config.toml
num_hidden_layers = 8
hidden_size = 224
n_experts = 256
experts_per_token = 8
d_expert = 64
d_shared_expert = 0
hidden_act = "gelu"
moe_layers = [0, 1, 2, 3, 4, 5, 6, 7]
router_score = "sigmoid"
normalize_top_k = true
routed_scale = 2.83
balance_loss = 0.0149
balance_bias = false
init_std_router = 0.0206
lr_router = 0.00076
num_attention_heads = 4
num_key_value_heads = 4
head_dim = 64
vocab_size = 2048
norm = "layernorm"
norm_place = "pre"
norm_eps = 1e-05
positions = "rope"
rope_theta = 10000.0
rope_fraction = 0.25
qk_norm = false
attn_scale = 0.125
tie_word_embeddings = false
parallel_block = true
init = "trunc"
init_std_qkv = 0.0452
init_std_o = 0.0561
init_std_up = 0.0646
init_std_down = 0.0646
optimizer = "muon_hyperball"
learning_rate = 0.00803
lr_mult_up = 0.64
beta1 = 0.95
lr_head = 0.00895
max_grad_norm = 0.5
warmup_steps = 200
schedule = "wsd"
decay_fraction = 1.0
decay_shape = "linear"
final_lr_fraction = 0.0
batch_tokens = 131072
max_seq_len = 256
doc_mask = true
train_tokens = 455700000
max_steps = 3477
dataset = "wikipedia_en"
Below are experts of layer 3 (counted from 0) of a mixture-of-experts language model. Rows are named up (a neuron's input weights, with its number) and show model dimensions 0-223. Each number is 500 + 40 x the weight over its row's rms, rounded and kept within 0 to 999. Numbers have three digits each.
Before each expert's rows: a language model's description of what the expert responds to. This comes from a sample of Wikipedia text that the model never trained on.

# expert 4
It responds to: Two-letter capitalized word starts. Capitalized two-letter first pieces of words, mostly in names and titles, such as Lo in Love, La, Co in Codex, Ni in Nimbus.
up0:558509546515501462504525467532506589489655552486462472444487433539457555452537474449512508490479504501517501531465489513514454501425518560509512450429470511565546522471489483560475484468452437535503494513519514523417494470511542431480497443442530513402424488490469496589449470529448558466461526475515500557555519509493563561479474554554504529403469471523504542521492463506459511530492473501487443517439542520501491487511537550532524490530460518549490453519510489461506478551481509490492477440524459456507475519466454594542526439519475532488509487476459480442479564499471515565473523578456437499546540429486468625503519471537485485496532548499466491530429540495531543429563
up1:495483481534541506465493420545483573397516504538492532507577546530440479512506514495496497483521546472486516535515408494459526469542488476501555528483526580563543507554518545563492504568529428503553511587540436499460504501426497495492486578467505599527502491469527454530484498463422442478580417438501536518515492543462515504513503433517437535447519504414496502481464556545509449461446508452499465523497535532515570445500498473473468514464547522501506501504496512445488556441503520544558455444448522520484564387499525398469502446456547500529434481555472460520531424532512485533502485408535493472558523474535483517509487492512467465471481499524490516562458527511522565471437
up2:502537440457471524472411491502519530464472458470485482542526450453514450498561494477499565474513495500531470492516555498483481524571514535585547527518523490552476520447574495480503454445494514489515498538468533547432480511463508505491513530504535555529540528461458516504522439555554420495535503577488547533491498470465419587545491507525488470475502470500471523495462562559507553551432487510464439488417538503510493463501499421540501480481592465422476398463469537559491527562440513567545469501530493481461552441536460519449501519560496563476550501448491451474460524472517575484521504550524460499435441469525449526431420494513485579444526499555568597497478536473502526505577

# expert 59
It responds to: Vowel "i" in names. Short pieces i, an, m, ai inside names and words, often after a capital (Mairi, Maiar, cuneiform, Pierre, Bettany).
up0:453515508451499518563456528444520472425468529417459494442558523496492430531519511545528521528534490515474507528538468523532500547526499478514571480456510466409472466578481413457538502510542510456523460515495417484462534456526560547483554444499523518471488431518523564548439468530434510531514474541473492459528507447412496518537473457550517500436522441515521496501512479411474492541569510417525500546540495514527545477472454526600486483442555469514498443539526549486552539534556458589461550465454420522416502547489433488463517478495480559531478545490490477510524488481458576523512541464503482531489458459603510542488520466519535525413506499570501530480566449515501534478485
up1:513501440547588500490419578435463489508473520460486523550613495531470444481493489461529502470509478463488545474506477508428412547461468496509517509497535490419442558464451456492499504549476535534497499513422473525471465469446540491447501456488556524499476555480522519518533572510468508464510548552481519465532478472469478478460456459524466466497499492539511517488520425542553463510471519459538468536517516513516540565531442556540464427502506483537494521521399422458521507544505532564512553473555385514513536490515484435385478522462475498465498604499524523531477496468503575436522423474438527514517463426518482524428489550495479555532491558523452492527512592526468526549501
up2:514555469515486519587551481492612437506419519484450466489471543549516557446517529500515602480521533492540490481485546491484448493479459517438501468497571545518536546477531486502533439437486539516409510502472438474471497534502483500454472526468466427404470518467562468551527507519514477481465527559559550514484442501477446434465495469586541487461469527498498458488537505468501460510542557459502529495577478511543457457556522571433429490499528503475502520538563494513430491449447474534549461505505465505443481536540475598418520535521541561526511492448540500465511487515424536520538499439489521509535591568567570463419501555475463558528510530532530497515495524538508507508478

# expert 49
It responds to: Infobox colons, years, dates. Colons after infobox field labels (Born:, Winning time:), slashes in medalist lists, year numbers, and month names in dates.
up20:539552461503442462441535515529441571484506460509490494439583533498491469502522470563558512535491506450464481535460539499537495497520502549451440501480503460530575491533467562469484489521475524499555464526583509520468504478507463449483485506527536484508472535470544471472494538504465588489591512495557512573478465424507488516562464497508487462455535528550496539521496478422545513531424502486515548489473488495580542500519492517535543484396461465413484490483533536575416536477470498452515574500424539498526456546513523511565509521568545455450487541507526529505477596439466468442429559444444541460499419502532555506582455497609508583500492495547469478482482470506513540485478
up21:519511553474523466510463479540483555480533506612455524487506558527476473466534498524488444533562519492527546536512521471561380541533517553511486533508540481493533476538434448534546558557477487504504490508467526536400542584495608521517503442430503457508478445495441452507556496483394507462560434433525507488495570452536568508503527543471526557560510581439469488492465449407526478491531524537503547465410480538472500506481535470500519527566462509561436449484453524471502453484538561525548500540468465479456505525435466522501490503479474531502499442452482534481508472509457519502514520502538543402537526435530509544521505526482514483482521541544536509401488442481437488489524
up22:578542595559582444457566469520502483471546583523471486471508458548470503518442489520481471519485468537492509536481465530479534539417496531529496499547458445472466415501490500446587532519578490584477488482481523516584523430536486514484531532490497473443582521510524534466518554438443523553475494578416554486512494425429570517492480509558521525490535470534504526503477535513475514481527511512483516477526515500492556492496445549584450507480457546452476460442510547491514485426437510504503436477461533475510502499500482488516522455547454552541553467460501442548458503582466488463452465494489547390465454479514508481493575514436529439479464568475459516489581534502546481511541

# expert 33
It responds to: Conjunctions and determiners. Function words starting clauses or phrases after commas or periods, especially and, plus that, which, but, where, all, many.
up0:505465457480505501544448483504500542489456443492509518502480544511396596508493442410499495469505517431468508526517551504570435517527571528480501486534563523492525475523519487484423584433517548581519543523469507455472495504523500511511420548438560490537504484521509565481394461552524497490422465437523508508465474519503536450430494478547461534516480553528516482562568515489405495492480561482465561479513455530561499538493517443482481563484526473494537453540575561565553436461492494475464444473492486573562481521460562510444507540459461510471504493489465509598469447478450460436500522465531493551427538502518495495538521474491582461556546503492521529492546500491467474558547
up1:528519517470478537527491518465516489498521484468509553431435495522484481461527498457536460472477573476480593455457588484490527560536514508550505620534519506487546561549396462449463513459576522431508464511506474525429491479552473423565410463508505482475441541530485434533469471486554458552534486442447527526463426487501547520469462488476513577577476516486513502459530533530500537513469476515504546457551445424513452521448512572502527502513555498491513511520481498489565536480470476533494525477504447535522432477479485505429519504450484515559496453501492462554435511431492525379518562544514510464490475463502426488484570496518591517551524435509477538460515544466440484483528
up2:485483445490466585507594384480494416516488553503520483575515470543437454485551540484494483406544548552533557493481477596527509549469522556519519532504400475576475529512461558479531546490505433551511484525522506514498455543447433499412465521512490535466485476525509507535430570514464480503425507516513544474559468568486536481482496474524483491527467516466544467555492504499490439536500535470530535508475497473580548491460444543501465446503495457497508514502447516524504446467433492468494490507485459497578466462559489540528520584511508559489519461542494485505393513461523446532402455527466481508471539541503548571517464482542459490545582454481519512509516462464572493523548

# expert 63
It responds to: Final y pieces. The letter y or -y endings ending words or names, as in Findlay, Jimmy, facility, CockyBoys, with some short words like by, on.
up0:441401485467507525557498449418504510441529457524493513486492544463565453517511463596494591442509532502554482530505507487506472545545508406505464463482506466453532503461473500527511524487461499517455589536423481501483517527461552482459487532560481538453560457521486468522571630486462409555534449567538447460505519562477578443533506474512532444467503474548495511549547490516454428467511441510546503539530446481571470539427517406468449472479521487532420506477499517505486507486526551550555477455469498543527478456531476425536454514500524525499515467499462496497451480507522593494492482475455548465484508513523509467516516492461452480509522522490513439479562518456500593436489
up1:522469518498569552562522514450469503383522530481563565487468595516553416535534489514535465479535594446490470567540448486454565452465583506430507526526496506479533487523565481521537488535451445483557459503464420425521537514492520556484463490522608498477482546522542538474528433515560452549474464509517448428514485445492499530529479520477459494510518476523433536459523478528518477481566534537447469497540515477565540526516443500504507436522551495539446531486494517456545484437465477468553481512502517458545526495541485502492466474501524461458530494425505504588528555503486445529505581468513505455499552458602443486505550426514511476556517546519528568510550478497542519499455
up2:491494463505517488449509535531451476436576484531508542446516538466519470533516438470489565511471425623553497456428437527506498444597527524557454425507500454528525504526531541521438492535535478541489471484545424469473502488407511537491577504566485483462498420449562457527541511601435516459467491590459513530526496565485544455558458585501513418436560503497434470581532452474497528520467603460537504447476493504563519463467503527509512441520518471533481467477526524439544511475484444492461598502502520464514523483467477515487471575490545500448465539490464498502493515512487451553478417478548517508473469495470504537502477544478495489503506475535501453473497524460521460471498

# expert 45
It responds to: S after a prefix. The letter s starting a word part or ending a noun, as in alongside, skirmishes, Blessing, Affairs, points, Presents.
up0:579461590495502436556591463508583516472471477527550515509557532514456532533490495499542491520458534486474467429495575427511497530532500574450529462463556501545518520428516532553456493525455436416508444485529505496422496510594542487509488508398508503548484484485477459483558457496518498455474594474552516506503475526484483437432451485521492493583468487518493529507495479409516463531457429526462518521468525507527462543489484511551539394538523502535535549547581448588500460548472518497520518559523419548442473557499533572554505485472490459530516536539491466484489573563478505538454480485515474503525498474483565545492510504463520456477515501549494551472536489456521431492534
up1:567412550517517574500507614522498438559560518494485561541533467463459535460570525557438513481487424468519468459521452480526524509446436491446428514415464502392526487549475488521510489498518537544476545461511507470484460513504453507455452544444509531432544531572517471487460526437509471489499540443518485490523456487611495511503480522522498527488467538503567545564513544468475532505502543537465484478486474525467524515568464510497579587453503427500502492498475541454469470503504516438466516460494440535455531507429441462531456571472448494519485573530488528563485536470450496415496533479465568550535451484464574528535532497488534518474517475511504500510451533535526536420549
up2:493471474538525523575485562538482506433493526511547508523575490573485517560534455513569533475495492460581455504453559482462605502391517491466453495556485488542522495483519453461520492579440468503515414521432552487511466495552501484482517444500582597495501479463518523462493532497454465511495498429428550518478489538475419495466468549475509486444528496526481430506560551475450487528497513475530487519528426550536573499503582481506475537568534406506450514476475494498528506505544454462494504527442481548494546528476509539495474416573461463526515527530457482587438439467446516523510498561494512489534528460504428526533540460421465497436470529433514522558485542512534490492525

# expert 29
It responds to: Final "m" and "the". Word-final m (pilgrimages, them, a.m., Brainstorm), the article "the/The", repeated X runs, Arabic letters and blank padding.
up0:480502528488494507465479472519487519413558455436496484550476519477538474525478537466484533484513440535433514558448532498478513516497550507563456539512463387489489475491505568516508501569518524494447464502485466402592374503516541535474472513476544438488445453533415504420463491466502404412534473489482542456558504468506544582543453503490522549514532523383484582502510494471509469470517461549505467490533464523452521503472476540476498496513562517519550495492499494538493514437515512450477520579423464520505466543554510481444506429442419541526568547465521503529416488481506504513536527561532546509492495490456530529516446520438495463511514511568564486521524512467453535499434
up1:450524445492455542539486578518497462512427468481526456532505509499527506524565518459516464501509533562464519485454528501448527500494494475505561475475591447470529490479449515510555482497510555504481452500604509507499487456527514605568510563493515506485433512481428429497537538481532457555525511474500542532478507418527539465480505538549495539563415453536464412532514596455592519491495477545490472523480491566485432482483529504517469454556516471452431626509583529471440525482544484474517434531468522445442404524438496538456490540513457431526486493547462451470517444515528479515501521454451490520546474492549481515452490433468489560487478518481499558519511453470531506460552
up2:486509498445469483528566438513525520481519575531438459529535504527514449511485522466554528495637506547480543482485486494444500544484461530530530534524491560544510473471520492482469504504441545446533492543539503467471470523508535573454485543482521440441518530411563526495549511508530468444539450494557547490488631459472486484424447534529452497521528541533485532519443479475425424513559492472487475500471489538544602571479454451468523501501545489501424539541484490477566510517538478419477522440453556493522419470550459597493464580500535493502446486541506480477508454464548552513541493569445530497516513495528499512425433474481523493501493551483564548452478452481441528498481

# expert 55
It responds to: Numbers in tables, statistics. Numeric tokens in tables and stats, such as scores, attendance, coordinates, percentages, ISBN digits, like 50, 47, 100.
up20:513570466593493513561460429530422480441554455453484540549485445557497560454509500520540563512457527542553528500534467472515463528517514561474509431547465551507428494496444545527534485439450574429466472467538530473492535440437534523529469527497527520484537477541555493550520560593487473498504488476472445527532628468528522554515524525453497466449465545536463446513483566547456491512526527491420425535529453487561485570489515538485546535457485479464456527502608497523503525527500514563436440503476511521442522504514548483441491502516450475553447488433428521523480520504521510462541488475574517509515499540478516523517513519449466481509539480507551509479570474494413564480486
up21:496457535528472535525470466440495558535557495473530492501459444485525481521538520540446602529518459510438424440557563495536442475530521463573558541414499475457512526530498451515523539524500571495528529530591539530496533519510496469458411470481478478507419482505442452432528535485529506470516480486466583481503615497458513424476526515511497565437497492588481453405461447470494479526490506536499522583414504487535532494484484479519505497525462507493512515480573533469470541473529545548537477582503496460528522474454515509459517482503461560574474450457531459517501494508446502499523494581479584453481484515517468578461504571544493455541540467525553542405480484498472518530482
up22:498441488538464465444484483591433510473524445544554440527540524530553487587473502499458551512513454497453451479519510467502534547527563541577473491544519520488564486576404505518534485434549531452423542488504524491518517447487483494580492558510483474534497537523538466525459514514397415465528562512494546554515444495496494416453495471505449548508535514451549510554454496491480462486447523453485485488537525459441469496485420454545524503524549392506507542510536494497460549485498494465442591482509446550495496531561460531529472468482481489519522508508493449560502556473520503488493551514437539450457446460470452502472466427481466521618551424487484427486481513464476506525515

# expert 52
It responds to: Numbers, math and money. Digits, years, closing parentheses, dollar signs and LaTeX symbols in tables, stats and math, such as $50 million, V_0, 2014), (39).
up20:533363513482463464423478445528494483527558481506481429528538469534461483438428503537586561539583485489489506471489475475518525501489520518435484522512503506492473491500511556524564594476586529401476479537457444520511559469533489501518518569469499426518513537454502431483481518483541450493529517535511548523551596541514425568535467511529497523510505541496465499529493531477471521549532533458525556491512447490491501475424557512529548481475512508443445520509491412500474431535456426473544464488449570499531462534521522496570529454536483481429504528519510427556508518531436465495464497523597565441446491502536507511494545512496504471451546498509488592450463507511558517448497
up21:481460475530437532473437498553512529485590503528473512474480444485542483474486491476510480441437581461402475516478501534500573499566441414533507547486588471469481470503463411476461449523512526518430494475488466517408573486495538533515492529535494572544540494568543412527503543439526457525569495560477537519472457523513407451512486400567479509433462488500464570478443436481506460508486573526431505491468531537479522445531511482515521521522566540520504422564464464517540489569500452515496495485409476449497515502491524477535429517570474477455473486560510503483461523519562432517524507481468544513558479519507514486569531509529554512478535538517492479539520459475471465535491
up22:413481523576460610508471536515514547478469504482515482521460450519536489518483510540532489512548495494519454445496430561498550564554472527455476465562484489536479534502430423536466518552508445451467480411513530440483599500509549464494532484449477534549516566486425501490542436547514454501534489493436527496588569513479537497556454414484492528550489492513457567539504468506554500468486465484541561425474500512551467546480522529534439508560466513566501461475552508511493476531554488501474476533459540566492548493499473490558455525463513389467515492460519505456510535550538472473466510534376483480502519560466474483507569535446487509554515538506509455514455436423511451506531

# expert 35
It responds to: Final -y and -ly. Word-final y and ly pieces (Holy, century, Lily, Orlyk), plus ally, id, dy, and adverbs such as still and also.
up0:479494459485533491603502523528511497494479514462437520442530445569552534443414478484507476540551458471506492532526449480511463514479526452551493495479469483460508462533450483487427496536520577515485462478440498538493540517455577581424513478473552520404542470570454492504521481504545450535568556498495446493538541436495509552512512580481520533466463484540412480512470455473482481470570499515444512544437526469526449518476547450559479465597532497532546539507459482448573498469451524513489588457537497451535509504551476485595525533524485474483475443469554513565509496478601489441531452507514548494419483526548481553529447486500547485481546497480550478501539491476418477496552
up1:446482515412593526513533489462511530465514479541509470454594542475459468551537482513463519545502503422514528535430490497577488552495533463473507500476537486440513456516504529591569480455577528494490407511529502469475526567488501463467460584561486516534508484482500547505562425499564436515501527516506427477510543423492575466408560507499450491475531484475491457498483464433487564495469567516484542519465489518536456469526524524452463456480524523419554518466585529461529532453435509445514393566542504534476486489493488534503464485597494503491499498462551471476525494469532438514491413522465490465501485570536470506467479491557519527524401549490509461514452530495517521519460
up2:427519529461484498538544543518565453504445520481473536489568542495584498516490495485459485513474502472543499608469494476430456535502501500508487508494549555452595563552545549444494462536477566458488510475486601532447502490542484502482479493551508453512537488504470471517529459456547499534520511546457464439514510482581466451481438483499523472509528467561442498435475497458503528425494550519527490539464447425541493551460489506414529517464428500482501460578478465457508493464527510535554502509520502483507472540540452464492501532528432518491450486460489512482401541507568541472534506477401510378479511514465524428503554436413469552431509531479471491523537531538538556447562

# expert 21
It responds to: Word-initial syllable pieces. Short opening pieces of words after a space, often capitalized, such as Re in Relay or Report, Lo in Lok Sabha, Da, re, lo.
up0:500532543457467585472489441486519485505516487550436530520473464512488505547499581534523545470538495446520459494521548555496511487589545500524476554518466501558460473473543518477419498470485468529530459430438532474535492505535522578561550508505520511588489392506459551528490460464560520484495530511429505428535572424490504466494531549490442470514481483533507508504509449489458482510563353532541490495547457545526506575477478481508439466506433485526538504502441549494505565449527537488539496483477520539535493552474513521540492474556505498517525459536552515485483525586490480511485537544457422473489520530616505532513550567459542468426491455544514489441429510420509503502436
up1:472499507531535460492490521568519419464510500527495512465577484448528463525508493475570502483525547502552497548546516428450507449464528498424492560532457544453508514543516441507451495454518495438539463505515503551470427462485586494468499466541544479456486494503522497520473531503492485479496497478520486569516510484484511547465505502547487509527512392561590498473411497568517505441566483618511526452508493523480584523440460472564490601520504549450488473503529550493510532402457544547496554545462451594537527515508424529546468474493524574473459503423530528470523533496569485482507495575511581417488492517453531518427485452499521473462581520515521496502485553539522473462493
up2:562485532494533531488554488467461412541517492544495577512462480479514508498526522487484508504473552497524454536494455553506419555498493594523473506473491552498565501523520493530448501454490497512600504546497469533518456518500481467503547517472416519451469568569447509508483526462395517528435479511447508489599450413410534473510532490483509545493513541500476465440495490542522521488532468479492419575468505474453526456509497553504529532498420506441507541527491555483522477512471436447454440483522521457583576470461546568448512462480509541533463499527478428509449530540532477449474430511469525507440489586488488421454516542536504491524563495503466392541433554535489506544496

# expert 39
It responds to: S inside words. The letter s inside or ending words, as in comprehensive, offensives, sessions, Mavericks, dogfights, Canadians.
up0:488447481503473526448512557498420537419489525521457481528575443500520497528507544555440515551449509457515483455430587517479469553571437484499584440457527465489516502451504502521465474469560539526444503516568504480444539471516453572494495571480462506440482505546490495469447419499468516426487476447468544456554541472449427508480531478562520533544506581508462469521415471500605508566525548438516497461549482407479543452489534480436517497494485467482536500455517455507510533569532472501546496495572498491476505568493504516506491502483526532505469452490506499492508473483434507569481492511518451483514526440595415453420512495524512394500457471475553516481551491510538499511544
up1:458520582517528537448446523553431507472479552542481520464461500450554477495481396520505531538487469468524519522528567471532534517449500521580559503461519510515523570513568494493421454450441497578524494438577516424441490498526508409526564538561541487503471564456572482501496424517425502487550488503512520497531512489453475473494507456519529461424545512501469468520508554570502446477517508463525480450504462535457486512556490514483464419482560560474472495554518508485539538436445505480458463467442488537424563481511509561414478456515553564488539549512506452468523403464497465483467531518487532497419514555486470449538531488493477494484574504506468556489530509543472538504419
up2:434517499446478429420543511487445483494506423558486492463445449487505482540536556504532526519514441517456485530456487485509534447411493575489486581534453468503504511461497444506514473516512522472494493486457505391481489580545494506515508530514472534481459569511521455540499602509498572534583480501555521509502512489547515407499443493539471529465481474498532482465498500477495536454500489494544480564557533477484532511518494498545450437512436497503538574516437533526529449528486569479474483455512459467464561517521486549455499443548497477617548535548565408429560488548455506552537463414478440459522555473480497518583550535529546554498498485555474488532495436546496457517533

# expert 13
It responds to: Word-ending suffix pieces. Final word pieces that complete a word, like -ity in reality, -ure, -ation, -y, -son, plus minus signs and asterisks.
up0:550460531459515554612486426546589439480457528518500526532490529519507530519513561447482478506511562504525571459548536512529484525542528510498497535548438437482510521531455486484582477557493421501460479454456474534462485467438529541528518524480536491473493497526475449427411438520447446543535439476521463563472515483526418453477530517517524501488466466500534532510517450495471593460497499507517525446471462407551502398543543551492440513477558549508428475523516464505567497476489487539464519455475498516538515502532438489536444524462491517488508522486507517557494463500464494487409541478513472476573585519485569421499431523542554519458541587523538497554555511439475470481509
up1:451463438535496511515551470511483554552485507449526601550546554539466518513436515479554512511548560521475533496496472563456563504503514472471458523461398572465471476580525498455561492499545457392446537511414468518507537554442578482538471490490504457448523462546461490524462432476538550482491507509515554519473483493463455514499448497453475507551514481554478472544524475518443490473547524493524487467424554455583487456484510495518511516486501519507516468573528430535548553469468445474575560573522481489500499470553506559518448545486457476513586487463528496504485482532428417408509549484464459487532556510564456511459495491560479456513564517529464528565541521502522499437478
up2:474502507457487549500468517517534465494546537525458378451535553490546542474528526535466530493598518535535482495481486478469511420511545491509556505534460463530521534533492477404508491449490504482469541481453520526489601506552565518505522494421469495476555521494565536462522521457517508552532477533477462509522553508544432520510445518435449455544581423538509449483528569512542430405482523451547485493479436466509545531539464471499488448457487472484530541559536495470510543506425420450554491552502506497498532548527502461487484460562523541503496434549461505503530454442487472588461535609414421495517514408489529469491527466522525502529462516504451459445497538461504474521460

# expert 22
It responds to: Capital letter in names. Single capital letters or short capitalized pieces opening a word inside proper names, titles and models, such as Audi R10, Red Green Show, Sydney Opera House.
up0:524443577530478476497481514511519475527512545545428510558500540552508498548522520497494465464457441440479452486449478486535466504452580614526488547551480515496475522489453560494489495478589568470507479518519484542516545530527493468521515552558456508400502482480494514492463482481462536535553489541481523526491555444504525508493515564549485550533552488518471510488500527539410438543480532482537518509528454454496580441506463498578534506520541517546491518442531544540520507483436440474539492483489468519482439531513437477523477500550474428580474450529417483530502457548477480524474540485398509499583482391448507497471461527564497472538453521536478501496427507397396564508539
up1:493495522514385498491505437574544485519511477501431512530536465498496490477523469538527540508477483491512489498460416394566457495450520574521436460530484470475587420514499457460528550459486542484550496485574488490491510486487440442478502546539508503513500547519537516482477526541527472564494490469540477488476433526508388489526482508487510492527513443504523526497466541437527484516491516462418494523513446537527403466497510503586609519439500530520483448523517515459474468578502486540495443424529466579456557534466525544481479446510404462492479510454541486547512543364537577581483470471529524542458532530494512534564527496480488474479508518490560548505487481524453517442488
up2:491468529452464411464504429502526552464509549530527517536502510472516454469452476560589422537500465432527455412457490503498607495550484500438482486592543482502476477485497501484555517508579529483527496478575510435407535427475476510456454519524507537540467569497494541499421503496538526482484582539509544524473531427488527518537553550480481493497510559501545502463478442489451451523434470555452475489540483479534545494548563532527538459515485539443464480480485493462513497441498552524518546521513569521501495537413485485481501488529483588472509488459497476442404464528542537478488467477510492454482600484534483482506486457457450569505484513432537454507527528466431424530439